Experts of a small language model: 112 SwiGLU neurons an expert.
Below are experts of layer 8 (counted from 0) of a mixture-of-experts language model. Rows are named router (the router's row for the expert), down (a neuron's output weights, with its number) and show model dimensions 192-255. Each number is 128 + 32 x the weight over its row's rms, rounded and kept within 0 to 255. Numbers have three digits each.
Before each expert's rows: a language model's description of what the expert responds to. This comes from a sample of Wikipedia text that the model never trained on.

# expert 35
What it handles: Determiners opening a noun phrase after a preposition or verb: the, a, an, his, their, its, this, as in "in a number".
router:112128169161114108130171101173121123132138212156129175092107124133121104156131137141152157171106172185136128160126157129113180158037145129129209193156169093141079161110140165140160091199127051
down0:124085123086112121146081130105139068152080116120138097113139175152111128124118027120126108088110051124116134136096093130031117125115097106090096127142125127116111091126109078180139125099099122
down1:166150106151146149147128091125118135094130134136103157115122115143161082126115157175112155137092105105151155132210124119139110108163153120129171099131142131147114149189140093171119173114086184
down2:107071159136121098114136075115088195166096118153131100144132125145123196118166041092142110084123043089105103131172141181130111110168140124079145136105147183091152061180134167147143053154123122
down3:141115125093099092131111096154164168135149165090164072120173094151189198106132144190148185133131237134211153121021194155118119097166173138132102129135112132077155080140148157108123160125142155
down4:167176112108131151093141093158175104114167084081100145159102137116162149116138134083081112127132113130074114116133150158124113143115188136196152154124135148116163092143078178183106129140063140
down5:152121083087199113127097123110125141090155148090194101089146175128127111071118105185104125120048153141158097116097148079142102179187142130169145163082172122098148113063128135106110147142112192
down6:126148143132104086146124139104153148118146145134076164120155108128156137147169101097133086154130193131149189114113126140126131141076159112133150184088107143093142158127111158140160079133169076
down7:076127124131199115179099151117127164105151039108128150199175107094160101097122131131132139138152085046158126171101101166167105056183152129105135125122139151136178124126113158150144067161088173
down8:095163174140092147102116145158130070177088115088160092175143121134082125133175153082112150108176183120111131070069159074133097097113121163099092156068129159055160165130182122123167116183113151
down9:118108129131133179113168123110165073107135134147113137138140130109175130107158097215114118110090200103090121125066187164132118147163114154147181090137166087110117151197108149102155123155163145
down10:165060103170146099171178106133180145076116145215122134136102157085132088123170130183108141113143158120116102106143102115083128104104177159155174136160177081132141092081135204116087092142176093
down11:086152137156070087080149135142151157111091155120089120119089085132189134067165114207138160141090034148096111107187101154065169130155134139092076126123121033189104120156140092106161163150130092
down12:102144147084130151089119102109120140175180079114133154139189149145067139140121188090103135166108110073105122156090090125155185163175137073106166138121114133129124121139143095095187132110098163
down13:113067112085141063135079163099148124187124111218108115123086144140111124112184163119139138147099098116143123135143096109131170143157127123174116048101138211167165195199104089167079133170105164
down14:121125086149124167105132152152123149093117118175112070163116163143097114153111061157157131110134132142094134118113090146116139116158122079110179131102163150143112180112138139145126142167149090
down15:107103170133106111086114122145147128168121182076123125175149100072103120096150127084111115170145177158155156097117173119106131157068143091149137160127135109139082102060137162094135122134095179
down16:165079203160177133125074057095078187144050156132098129077079130126147141109140140169101074175135111155102156098176140101083093111157106098142123140188124141104116160024104187132128109122177186
down17:086078133129160141098125116157138133121115154114110177200081141162142086139139123145068142160116200091103079161018133105118162095204149070112160101133111101102116131129138117151113064152113143
down18:119144104129093200169077134103153122223068174138116164151133106079173134095117142075132132128119050158082173125144150127151098166103088162115114130134144144115119116168104127094111120090115119
down19:108113177125175123133104137134144141138043106152135098099137128102136123077119101150118169059170084116063166086114192061171099180157129123147155068105082071095125080136093160130112157116142111
down20:158128090145172106141189153152077073141195121114106107145108145108080102164107111150048127162125046102188116195225112169106118119123139111142160156079101126106170143174158166151146139145124128
down21:143188157152121098101164143132103166109038104117112155160128106128117106046175169134152055124099125092092117086090153143133147145105110155130164138137143181167147134092108144059118177098139148
down22:138107082078101134128078103059141142094167142085113114137103121133142084110187107162149111118074074135095122108147110141104101082143099136119091123154066146151139146150097148126171148153157164
down23:124122164165124125141148191124098106163133117081127100159117123134154159111145145075088114125117148145151173117001120118129141089167112118119165163160131180107124177059126195146169133144144133
down24:099138170142145212079111117114092086151123091156155115135106146099149166103208167193126162107140148148070087081141102142190103139148108098167162097131113124125122187127088118138133196115147098
down25:145185106178105138103103106115122136121173150072147148127111128103176087082112158162118084146133114098088122105174134139101097091100129149135126161186136072118114127171121127102173140163123124
down26:112148130116145121109137150167135197142104130142120100165113097066141113105142123072171171133119140097110128162105149094177148117145076188088109098110142099139098080156141131087151120131132076
down27:123073099149120065151170119114118064099125087113113101124095119178135130118184123132172166123145124170111142167116093082081117092170154153066156145128107138135145121129192086141120110116143183
down28:131105082078108176133141049168115165149095121192129138061144150095141185124122064186117071178090065142138131128243101129107144152154181115112138143135137112159143180141097040131175069139147144
down29:118165141114133135074139161107161091099151118111127129112155126223148114147101142108147169128207080189148064133133148064101126137087158122151093076144118134123171149174170086071063124086105107
down30:149093151112149117151137135091156168130158132066154152148091101130090174171084178128182121076134054128086140086157169102127161121120147106171181141095169195133145109173134059118132100120109099
down31:117136085142041111243190040107141129077151059094138129122109179107127168108104132176143156156141104166107129123240090119107162135120080166161124083143153111203111105157105109075108123048118056
down32:091083131108124088075140130089158117141122137075166126028102102152120135133099109101125167110172173082116150180164111060135129083134076117094100112147146135105122145121149125079083118146106151
down33:148192158132098132222080167113146160114123109070136096158067129154095108147154124137141156188134027110101143121073157182079161167125150136162137161141154144188152122150119106158122095161157134
down34:163147135141092154182156151058163146138106045094135148162177113164103121078154132138130213131181129157052160059087114115162116129148145109123154144143174158136119168085054213128097129122119060
down35:171118112094107154162126042139125146107121132071173119169227159124087119109105119111145184128082072168118089175217145101125155168072078119174088158143137125095139153132124087175104134141152071
down36:122136114124100173107133163113126115163111129145091138080125134104112107101134135169121129108112255115164132069000164152108169137111168115105140098102113104164129153073091138105153121102138150
down37:160102171119147176129174056108099064197119128093111140179199147128101124145114160136110149131154139154151127114138115108061080126000116124129167096175122138156163139129111166109127133116120116
down38:132148107182100112088139170136142101190120176124134112124109097162160133136107126101107139109146200133125123179057125128123167147088130193138122158142194102092108104085126137165160072163160103
down39:132146171100141182066139116132098121133122109151096107163165116047123116115091127096121108173154083148080128187147105173131125169150107113179080175121137119164142178099094118181116163134137172
down40:133126084149097145123215136146129157105140123137032115134148101133124145106160098100182099116126121152140185112255137171068143123152158141097144098111054099087090178200165102119153163136143150
down41:146088127221178072087139102154133068065104145184167164126098129120152118089059165072111105115115156139182114116064099172152090138119109140123080175168149180125128129117097102090172094135120059
down42:058119116089100129160130133160157136138114156123067186177122106085141081115082142138120107094184096162121143075191139197126103157188136112129119115106087189137097130090131125115114113132136133
down43:126134163191118164110136114118110130081181151104133164184182077146146145143175133194087091126081103092139152117109157138077127107126149154146117113172160098134104100171090124073115164164122214
down44:095084102150128101093133069133077105123142134100201190161072074102090188150145100084139144124160134144106108140052061130180081146103088099135105133149112063177148116158108168106095156154174171
down45:161171178127149124124114132137164147134088000136146123166152082159102128177114122225160146116098095147132120129179087130128070110131131093146105124117123085060080116137056126151180128140220100
down46:099133129109198107056089112126100101118108158151131165122087164173101112164147105107087094085116109095182176180222157135139091149157181196135150149096154116130199110187079111078179103050106187
down47:068164179057070159072131105097153128106106084108083114151128116103099134128137116136146192109151152121114096099150204067138100196116148168090090110118168038133140101100085172077157145152101194
down48:088174112135096148172200145157129152079127215153109116108098175110144033124138110114148100148127135153126105152042130091134123192139109152122150188136165177088149148095109152092126126135165172
down49:112168150137125106137035107071138147136084132131126084062181191100190057089152127122136166138103159151120118129110076169148135158142106102209137116105165128107177134092123134151060111187105099
down50:135062060114112146121126146073104152118133153123147180139057089127119097164157095160134137111095132145163150084035116108096132141114142125138079117111100148144142133086160152114108114149144157
down51:115166094157076193095142128091130112154117128123153112090085122117085111165088071149104147104121149106143151103096112138112025193144168144116077137163123125088122158146206138145146138162193186
down52:135186164141150111101082127104161097164109106166075116139173146102127107162109133143069135137167140122150124122205057126107155117143167182103163178164119169071053093034087118150172165134142130
down53:162149093093086110128087162127117172154053168136129104051122081164153143162104091116118128173147153168131087203040105113103123219129127105111172172121094149137154126109112129095164122143131145
down54:143119148108125142145087131099166145116103091173124120104099177146131124123114142098115124139099099111093113128174180117156181158220152130086111167184148132145140106155153131100147128086196153
down55:102108171145119139125134149100083168144177095051114078142135139130119112118098108134160130155138083146122145154173152079125158084135104097122127090111121114098156100162130099156146130092185151
down56:178155160176103136136090194154152134144151106153079148087134100142183167130116090092129098093097108139106115127129086139132152138108112115122114123138080124138083199103113128147107152149142149
down57:158126135128157129161148132073117111045075154151096109142090138119139129117111132089156118107139032135156077153126059124096141115128140134150118126108107092068155136105151131106139131098106131
down58:146170107202138140152117149133137099204172113090147117128162117138117126095154132118183107130113065062118145103225112142124128120138082107120115067138104057146131155134108093164083144137126116
down59:147161157086164164074136131148141219118145164195140144099080132131249077142134167070118089102126215118167059112097135073079153189122118148112167190178113098140152120089133078102101102102108130
down60:080136150101148091157143197140136096107136176078067136115119093166151178179156129162114158143137173105140099167225082114092137081145107124118083114148069104154111100127148117165093118122142076
down61:222118112123133142152133088150171117180078151140121119114095124175101171160162170138081065118100198090123150098089094079108120077184161138136135161106147105126094171031127077133149087177156144
down62:105084107160122131129098092136125172126119138144105144122079142135126103092134154074079073175171024169140112086155136164129070114128137097168078121065123131132153065157147045107156123157115099
down63:148114163105126155131085132165140121121103111184148123077100079085117055075135116135127151123055108134161105135219110153110143145117098145136048144057072162121188161118157125090178156089122140
down64:187095121129170170122121156140152118058148107168093126106130115150146065133104098146175122173123082172128090103137136099173121089075114155151069163117151165157116143195114108095157116081102172
down65:107111157205119165153170141097124122127135083126135183163112161113157118140151106079128105062171225159109125122009110172119170128154119054171140174164155089177102150113088111109128146135163116
down66:209106047120140174111138159172133081189129085123145087137145149169134144077163187137118149142138100124125096132112099157134103108126117103164158106162120128115068112107174163055159131129176161

# expert 21
What it handles: Line-initial dashes in bulleted lists, first digits and pipes in tables and match reports, plus the after verbs.
router:105135092172112121123153084188118110094151115138113150110107169116074092187129167137131125165120112166124078179138180147120181143093095084163176165112130139074143177171094183144147134172120156
down4:089067119150156164136136104075141155151157204101158172205155125168104147107148096099163097114108167153133131029030150108162126101093046167117145086202140113131157158107129164121145159141170112
down5:146178130104161171119157133108134100150137100108121154100088142168128050181124091131133115105209086115148172159144176128069108121128138197122160124109105113089078087079152149139201107135104159
down6:126152137167107158136146101134118118121076091121170155088132125156099128095159118115135131204133054138118162079131139124096090082111136147183117101091133083112185146078161114212167124050186085
down7:086145206094108138137062126109122163153115134144224158086157121111122120055102112150151076136170103132130119110079095143137092101149116114151129154153199200096091148162114160062086126132181148
down8:122085114124101146095145190197111175102150122132172106094210067106165130127127125114147163137117093136087124158177114120119165136152140151157121153152098146097132109101112165106141140111131147
down9:170099137127152113092097146139087111068130131227155111150100148111048107138128132116119153114116148125082147113165116115123116099095146137111051103147096112089133137120190140128154103104132140
down10:085158155119099207199149127150090094102103097091091137125118148138133113102108141152047121126147132078101086094128093149129142106161122208143151125103104188130109117134098140179141067135147136
down11:135073100066089135111148097111099076144129118103111076198099125117139114151095119129121078102081184167130098113111115156156096089132146127135145103139158188166156171145110116118143076111186142
down12:155093137136193180119168124122139127150145149129099131077127140083125151124163178176147172171099107130113168176134147086145174169138161143120151173091119083135096142126113139095142087121109155
down13:102157115154109125082138127132134097094130169106125164145080148110074083160100120127132160116190157119095148167121121110153095158096135142144132166104136158160147145137183101077100128118132111
down14:083147144132026152085135160176152161077108194108153137162081121140018146128084130079095098148158111092126128151068101105112145134127200128168159150113182124144128131138121190096083187110138100
down15:109150101148094098153125143136135084052128108153132121117138115088139088083114092116116131102143090169095125150126146128127180133068108204119111149088143125091102140137150154166146202103146175
down16:142098058104069087177098065151131070109087123186161141135134132139157178174045091133103053103119153136161098119128151140165131158097100090137058147129127151183183166141105093163109107110117078
down17:205108142147138142073108148073130065148132102141121111145136130116162148097131119117102128162085073138160168123161160153118098094096116150156151166179106081048096120184169183147119113136130165
down18:145151144074135121147117142124191157166094207059110152137147101107132130117112059096126141118149050188165148112161171103103100131153133083118124200072128191167171059065127122106140168132133159
down19:128129114131100146100121190063084117173119141136173149158138140140102083039148084094190151181126212117155183114073071173103133170103139119103170113192152102115106121087116117139121111098122121
down20:151140157087127129075141163090150121157159146097122132125146116121128106178139106159133128151111127134113111157125143064204181150147213129134169123116182119202152091137146199089126129163125151
down21:116113093126131134143115092165126178123132104139140095115111134092144132077108192160131181175143163112103042141120153116135149119116102162097104190083173097107102112111155138094142145130093091
down22:131155117118123127176160110121158109170152164128097143137102157177196161169126111067119138126125113122106148138155122038039140129114143165144038152131126127157107086116112118066187104095171137
down23:120109115092172206141127134130058153163115099069123147159131117132205178159125107140141085166106103191130170165044164123109133166168098089095116079116152150115122122120113125104151205105052150
down24:149068155072191077114132112151133167156184168118094155096106089176112159168168128110164135116173089139151143132167154168160100084124128173106076139180134145090105164128134110148161137104093124
down25:114128132158067147121129113122133131088098124117112132183122116130147133098164109121157141107165097102154078130123135152145097086123083192130088141110081180104154129132162174110133176118173090
down26:113158099151134092132156118140136150093102129146136090119177080105170111118101126101138154133222140179140179167189110111100118089151140150123166071100155143127181165091151113121087164147155126
down27:063129134138095116146124160109080099137097085184104106104163139174154072128138136129183133146144135118120070122208139138143097114126118158127045131068130102152076138118158182096144106097094130
down28:156149125091147112181066066139091176132078142145099140171102145155160140111096117107093134132142083166127161081162145137145051150117120106113080181119032117115130171135163153120135107172172141
down29:126124184119104137046133154119095171114155105082134140119132122131177119122127180054126149097105109119147114104173113130188173134129068113116122147152123058142162110114091127125140143116129181
down30:185156132059115067071155104073136122080115191129203123145095140177109134116114141134163195097128112110169147131122122134088121101111143158113098184084122107167136146116143101081186121109154118
down31:085104119110131165079105131158171187113114149100203153188197075138134119099126130119137100105096086124144125148102175157123142119153090171092115137113165118163115169086121189151141112081092122
down32:112116129132151201151133133123124114148085135113122162077141134148101076144106128106179092102154149149113094149087105091091133114127108168165140115156155121130143125125138140129150114130041123
down33:097145137137105095063082122097175178168142119082103150120086170146160153173125125083101117151150099107089090140051142124117068147176171076095087092151060108150088111117158128170082095109117117
down34:097148102132104131149197090169109148126098164164131093179072129107109148108134177124127082134142138119105140139091134159085182135194121092109145145151108148140157141083204164083125156162212108
down35:129151126164133100182167149200163118142105147163162150236125098115033117120132115127128113073136166144171117155164097171163172159144108129076114154149150127117099131205117177094159104145143157
down36:116105103115140142147088157179126133116153137050143133088172118087170105137110100086159095149071100121136139120069204142095140163114149138110151187151165090077179189110151088117151099147123163
down37:101159132145119185154077104129116123146130121099171140099091152098187144144139107088127102155137126178098100060041190055160115063121129103128112114120163104112139167127077076073161148106127105
down38:089103133126192146134127147076106121096082125113098134114126124110130148112123191070135125116131082164192136118185134149156115149131151151117100131106078120144122159113119149180146120101100118
down39:126147225074125117148138128163103099133159110154130114067083140122179120129087101128118147164146134132201181090149208082115215136144072169168126094065100129193130116103108077155089119144105122
down40:176110099141041146101120154147166151111142148055093105137156141098108160123132131137100167088073123192133142141103143143163122165141178095131143091089119069097037132100097105117125136135132126
down41:130099141181089128084146118113128079207199159125136149094114114162113107128140133164132118173114122100122168164170192066156095055138147166121143100094168101119106114142255070140148145091081157
down42:231157116120131172038095146113108099128083186165200084136127161116152058120135157159147074162103131090145124120027104152109137111093124136106142166104138078161118151097110118102114131156125098
down43:111129087080139131155170108069078131092126102114162191132086137082124073105079117150125142142127151120146144098144096105176147122150157169138138097111138169096154166123121186077139159113104118
down44:151114110183075143151097154150096116176095148099114165052096163177150118086096162103115129129122136150113191134120140153093141113130106121144128132117089166132117134136139162124092123150193078
down45:110139097163180031125143158156123144137148143117085169123159126092128133150124087111131118183095143138123117055232176177187088169124095143096121130081058058109090092073143068132131110140105169
down46:132213165147149138108090105106108169066109131160133140125139077150138114159135108108149177151175152132121098083016171122114155075182108164166152152095176117123120119142173111134112070151149144
down47:126103102138122126160117116096118111123126095151149192158143154142168116116149157121108128163105176063183164090058146097118136114084139117088138069153117076137062159171109162161081125123124206
down48:146096115091140137146166108120115144098113129060115121176173130136125165137128156139137126106178145142069150154130172078147091101129119140089118119160106109103112094112110130114121134204247086
down49:071152124121127085074074191147135131110137136184098135077129095130159090125123035129101179103105140144125147120103111152172092138045155133164183170083092094182124137095166097093138103150132146
down50:106142125097126134132123125103102120111139097151104100160145130109126098093120114112147132155096128176142153129168104101103087113129214072169082161105163135093129132127091125125113086158167129
down51:156103129166147106173179145114133121082135162145126097237130139174062171130126130183141170110144172163119175130170169111114148154132093171150121109163119145151090165043115093125148130096132196
down52:149132129171128119122169133153180086156141094085102164151166127112127077101099141128112093116128121142139106182081110121080219124131136115196079086129143117074135130089086131201152126156130129
down53:168144062119169123106138081186086155101166061103095142100130073123113102100160079122141128103084128143124083110162140151134065123116255109098137120132114138124141034134119153103170169052128133
down54:095128147100170124129145097155140086118128148131105133155100166119084114101085174089097119117148170192139056180080139125113145113141118159107131103079088153120158116092095025093136127117166174
down55:126127163117117220065106127069148123128144141132103177119111084110150121176110123120045112153174112143088131112074133053108129169116131120154150144183086121161156130150149090091130157137160138
down56:183178127130103074126115134154101188100149104099174157139094080120046124060142164185090101158142124093153125153038068143163105131164088129149148153069131149095117141112096099085183103138179124
down57:184121083154108139128126147110126145123123156196174121158140105157162085094149152114135146122228188160198149119136152132145200118124119151160072126107122150156134124151112179129164133157097145
down58:119102157151132061098109152149129110114159071114139130144067125100111082154116162104124103106106061133162172085169110147120079075110082139130103137119078146131109142184111125113129097104120226
down59:120097132067101140077102150131138126140126153098109077127154133124150132203118128132114128165089057145193105110097096052124143131145112123071133113057147123171157114107146050096142213099142186
down60:147158163141166170050053145171171127136158107175118072098183155128111136155128188166179169170131204153162117118080160176160129122142165149107121124081156143137117162148136143111167191166215131
down61:163146152093173117143123070151136093092173128080165155136123124080148151154140145110117189099079255142090145135080143122148042073135073137129150117132106157174082129125086144075164099115090109
down62:145154117132116090116136096102109117104157102093108106153090110117112095130152130127113193144105090109118142151146123168161096123116153113156167106072110179128116169141147187145093095092126177
down63:120132186174132152153131152129094137143144104075094136133114091113154077154121013091111112198167087143159087064098120175102154083074155138119098174092083094160172109102136059127124161097137094
down64:079087132101191110178087139179118173121108165135097054087148177104114124126129055150091082110112154099102117101115125169173147143138079128142096140166153140132128132118124090102122134137107177
down65:074163146102136195069101175137181136095120100132108119075166139040157137073098107134104144066088152139145149111169133141109151079112149108105095098077117153100145080122136151175087146151119119
down66:164110129113134124108097117118103100184189106121064123145177115147073153099123105086118134153081139129123137123181130156138111131113131091119160101095131145158112114080131175156084088117111189
down67:127124156095172161101086181152100114094081168123154074147167173139129144095081140127116120133179099077108151144195132080140117097118168146175107046120132130075134112066087076091113111134115131
down68:125145124162147166232106034109097089110086090153098128135146163094113180145116120090145128138140128118113141141234147164127182133108130123124138133077084164143103182072153151206118137142155119
down69:146139183150154138133084098184173124137121192112139115172140139089160139110086145098109123170070171113134123112051127088148084080119146137133174091150135142032194125114165155189102095095131116
down70:067103109123130119156076104158125066115114067099112118075141103137119142156138180064193091108117140129170107129128089150170153141039115102180083071101125097150111125085134101149163121100065115

# expert 1
What it handles: Periods, pipes, colons and dashes in tables and lists, plus word pieces like ic in Municipal and Microsoft, and read, test, visit.
router:126161094168183071117134102152159149132113096179107160110102079112144096135145147133123136184093115099121122140146138122107151142115134137168154203139152156083104138153141162163150150190122132
down0:162164106118162176104129150155145100106123138136080142095126116158101138118165173102163153092202096139119169108048113107135081168150126091144095074109182076117174089159131115130143104073093125
down1:124165103046084165119141120168116082157132134132156089144136100109144092094145098108090140146114128058102153084129059127140136140148198130090137121134165207109144144103137145227198106129008089
down2:038185119173160123145132135138154100164105142130123117123171064135119133111077091154140118197099187128110123103083113142175142086136113129066154136132128118146128096122096166191187140152138135
down3:150089181121145118133157145142127171125126117115103072164121134098074068143095134079130158129132099215155085127158102133069164071118109182119128173114128135178172095129089150142162107165186104
down4:118108171177138127135080139119084185152114082138100154074136109113155140156121104072142110133142089152142144146186108126159059058100164129126097121094146144088202118127149098160107160128109098
down5:076084133155102126179185146160056182135152107164106174098136100142173066065218164112165131179118166136116147083135130138094102158108139140102087135140177083113078103137112135102160091131075032
down6:141096075108146143152116109141068102110158112124141085150188174099129104088099156116111153104129143234200078169180125119084091130110083099134128103083156111105056124141128187129116146054176173
down7:126125117141161107088138100095132150074135218104152096139151163130133195119137082120170171100141110095151167114130107085092078149146132148115158157091074116122157110164111095160165106132151110
down8:096107157093115108151185099150071119126146157100049123081100179090111153144163123178081046090192125128139121123150164180095078119164199122120082084097134131109129129124131111154131058123170169
down9:156126121114104087119084108132100078116105183168128076178213155107124108123127038080118124095136188125186147113053072144126153120117145124155126113097133142179128123134154108100120129135143125
down10:105160125074128141108172146126112151110099106125117104109147083159161160138130133107148107164099186120173158138000150176112146127126098106134060117154098067108172109109146133093130090149150130
down11:141118168123117196136132202139082132127111145138133188112104103133110140121130135115102133087156118117122150113117116160174161159088166116149153145065175121206184103109127081161142129175113119
down12:094126103183151166122173147117174140110122119121148156119124118120144088183144149116172122109155166188141179189147171147200103096073151110164144122113118145152172113136173121147141172128120157
down13:077115107102128152144114061104105187167084181090119113110142130113124120072163123118093084119096151136157171101202108180107157152185125080092113100143146131122110046129143161086144116156182144
down14:168088141100068066109140146119176119133142129116111189143169097156125142175122137142070142120102165104121143119104100169146167057102171082146050088128136070160147177144131082088184153089099062
down15:181157086145128105131117116121153109089131177121143071217139157106151117110096146079111130140121095157124129138114171122137150192171129152126097101106104142128100079126085074157141107209138164
down16:094103144128144180172146130132142162065169150099059118168172079164082134140114106157157136107128155093156169164141146138130087147102129107074132138143144138149118121178102144165146036121147145
down17:109125134103145120076114126114138132194156123131107209141117160071163083149139103145110109092100152149215138129196088138206111127152167143103108114187143071133175115117163139128119109104114167
down18:185101155102129131163092134147106178171112114140098116062167072124101139119128164149152111154155154093164080147108094145058122092062115124146118168129121101119158166068168095101184085139089156
down19:115153138154138098098149107177126105115079109132081141123144085152143147155151172148185175124106123124071159155116105135174065129169137186131067072144184143077111076060087146131141097158108107
down20:132072182119153168125119117147140149123151061139125160123163122129130114180098145130121125113086120167195137122045101141192145130115110092165099147119134103114116169078077117125099139112193148
down21:189168154132114110113117067111092149120073112096152134131091126154138108190155107135129154113156041157124158108142144133152130099116114113124111186148199159103133101173116159142171087087102120
down22:078164101121156111097136138165171135158219087131174193094041099086087171138067150174132092147123200096057131158139151121106164144168184092094164115096084159094137158115095119112116111124106134
down23:085139161173154088125097071163144126131117195092093131116117129140075129127128138120129090085112156133127179108164150143066130111119180150142088112094167107077173099139129107156175132120100110
down24:111196113145182080131084088121129116206109107063181115128127067125132151118117135159154199181093108066155104170169114068140094152130148093134128134115119113159085103132114163158123125146065122
down25:093157110130154075132090138150149086121112115155129154182137107092146070158146127066096140091137154148121153052132149163145091092165139166144108161122122107105199177135098066144099123129117150
down26:136122096180139096158082106159106147090124165064129085096149115192109119123124115156135114144102172129125130169051084099127104166091136139142112080159176127135151166070112177169131043127126076
down27:107136135124087053146106159119188121075168160086172084202110084121154182107158128159092089130125126168141133120113104122127119131134108127094092179145079122108105140130094130102166138123117145
down28:104146149110114132129134097125144161130157148183150139145138141029083120136124101053165166144140133181135056184108146117159152096065115151118108065135171160161143130055084130102095132133122156
down29:114157068165180078091144087181097166122124142156165140121145143197164136120210158129133174126176105158139131073114138127146079122133127140093136137209158110149105148096081119110130103112150115
down30:124124102073098113152079098164137124148144086155120144108164124174135189072061133139117138193131108142181148160158154137123123147140135106217184163129106122130142143186159146133126104138045128
down31:127141106171103127132099107100105134099151119110103154126071139077114126219174118058131106153161105103100175178140175120143159086095111147099105216124120104143173103091111126146127133110120098
down32:146101127153154094154097112090145151107074067058134092102161132068136165151125064140173106175140124067144125139152101086149130226138079142187141107161133214179139139154128087123125130088146170
down33:099117196143129162181089155126127149158127110100102090157095153095107162105186105089125101097159113107133145130113138132103109126138133127182135111166070162154053087073116129190121083111127177
down34:148091060103163126134123138136131120198127124095071194142172145141108129121102123133132186115129161147132169159154122123121138115110131149177144121145135144143152137169116135133085145126082137
down35:134085154138147122086098134133156132048126134104141107143074140122099085144103167180137109147139091137154099130134088102061085155128108124135186186139179056142104167100142128098112055135111137
down36:136083131160119084112140080098064111096121132105124134158141122170102126090169105182110084176066107066114137168078143117181179126127157076150127123121148060073146048155128108162191067174134099
down37:148196118129126136120162149134103176125112071132136114096114122129109140074171139145209150110151118120162090130128133113157128137143128127079205062162149028141163130160105102151152122152113124
down38:109103099170122143124135121100057089171134128093112161112172137118100075098104158105126188113132109084154127133104113184077111113176114132149115130175176121170077125133131200146125119173077129
down39:096139111120123113170090087124139153071098110132149138128063120151134095089115072119117189105131119128119188139128119117101143150214163077090118120103088188146178163170121121128111131180091121
down40:075131132153155157100141163126145101133145093154096113131091099119134125175138096108102107130144139130160163092155098130144017071093088158134117104139139127132149137122143116132160109129105123
down41:137099119099149126183184113108100135123147075157104103197096126121086136131127166156137115122107078108117183075167136129186117110120146013097139139084090140197084180186119110131168125164126095
down42:155141110096182114156098104135079165117127233157137112106125115123100124134109136144131191141127103156124194107079134139172045121161097161085137137159177141170104134186117173168140159156105110
down43:166148109116083063109192142143135113170046121089146137155096191108138163042149139121079127157115139118079110114094155099140140094130106159178151126099160091114116127155116147149119059132129109
down44:125169156088190113151109088117114143142152153104115202153106128109077120164129124109089104148118134157117076145112159065068104161133122164144083152097123082117134163056138137109086071141132145
down45:124161052110114146074087131120122119146244186105099106122143110048147173128177095130084107100127170157147146190143172126127142050114165139140116106138167082148149105102115164150113134169185119
down46:107179149146139167123103125127104160127135116066090145101125105167119156169149142144090115108074143125149147098041134138132119138091104142095109094136150171149126184098081107141162081149156082
down47:105120120123123123125131134224111096089177130094168176154072130130139172081097096144054147143117164171129180143225136128186111156108083162136133072078167137101125145166152100163110173084140126
down48:094132174180109112139042118126149089186107120158156196175118112170095094079126126143080157100106085183100116162139167180121156178133121176117148073105144146124136071096094073096159131111175151
down49:148135129150087105107153152097141152103143147101126153134109168158125137147100174150089096126180109092161152169061141127170157125115129189165126082045167154131184135139158105100131103114114086
down50:099080107101115183144163105137137178148175113083156100140124095067087141202167084114118114099115117161161153097121151105089109124094075141119142165147082127169122139157101123150133111164113176
down51:128098119120125147071145144159135150151112126113105149139134110145142094150129039155123118106135134077110129106096084100141114125096123061167114087131108152176106107114129142074159159139159157
down52:133128130159107121202144151107106143156113162169103153133105132120143139106117220185109132163150124142069117151177070071144067084105114128121094098080166131150101125118119155118105177100103091
down53:066178100148088129148136082160195095135142113196137122123157156140138106163120125131145106107141160104175148080101178107150119147140089102142175087125140129145187104119091139124121169110142073
down54:074143170131069139142165142097117150120056133150146122141119149098093139115129137167122149163113106127112178139137158135091108143115120065122123143078107143152090107138124155145118125084112109
down55:097203141153081143124139110030159119118154169155055156146117135168133116131085152113174047103148183147126110110135095169112116151125139156162101113141134123146102103145125091085135089113104098
down56:116101112163129179151147129057106184151075193194151135144170145153116114141108090119116073129131128122063128088095137096136090162078170152111141085158130150192106104132071082125113161143118088
down57:172099161180157178134059152172078131172103111139151091081148134116117123131094169086147139159121147176145132140179034120154065098206112131087178119115122112138088135118096101131075141168085107
down58:154106149143099147143095104146147121125131103166080107074083105161185137108132150120092117142128051139119104122156104136100114169141120086098156097129141087111180143151131109156149123105171080
down59:219059152125104162106191135083135103093120081130078161172137159130110145116144069197093189165121161155153121167115158132152135117143135139180124080064158116074121090132119160115130094134101081
down60:131186120129138177100118156092108097133133138116123170130106158111084093115147171117172093143041114096151157104127081137102114152161117134146146139144129080116141180108154104119148165083133136
down61:023078084144139178158142122134095113138153108122119124163172138085141154161128122088101108099123155135126081092138167209205138111108061177170190130136111163137091154125144089143112103082134150
down62:165097169148113092137086082124052160097132091113128122084091091125061100133163101145088094166145079102173152126122102139103086180129098174108150101114095161086132092147088138078105152108152114
down63:164103135124134123186138149097141134102107081130155144112130115099142143096109141106136155097128123167172156144126103129107136088109094107130150139167082172139117181117122138162117155187127137
down64:125130209148131141136060150127112172101138059107167153138132096088171129138142074121108113128107112091151145111058128073093134108190131084118126143129150164131146160137052107107153122179147109
down65:117136141131112125183173171167092119174090107159091121156092130187161080137130163159117136110129161092110161157128095111143157095073125156150187165106133123150055113120220221165169149125162171
down66:124198119076156071133110119151125199151157149159141141112157180069122114090154146120104120121139109108098128125154114137158168123157155155085094115087109096120103151138106102081169096098142145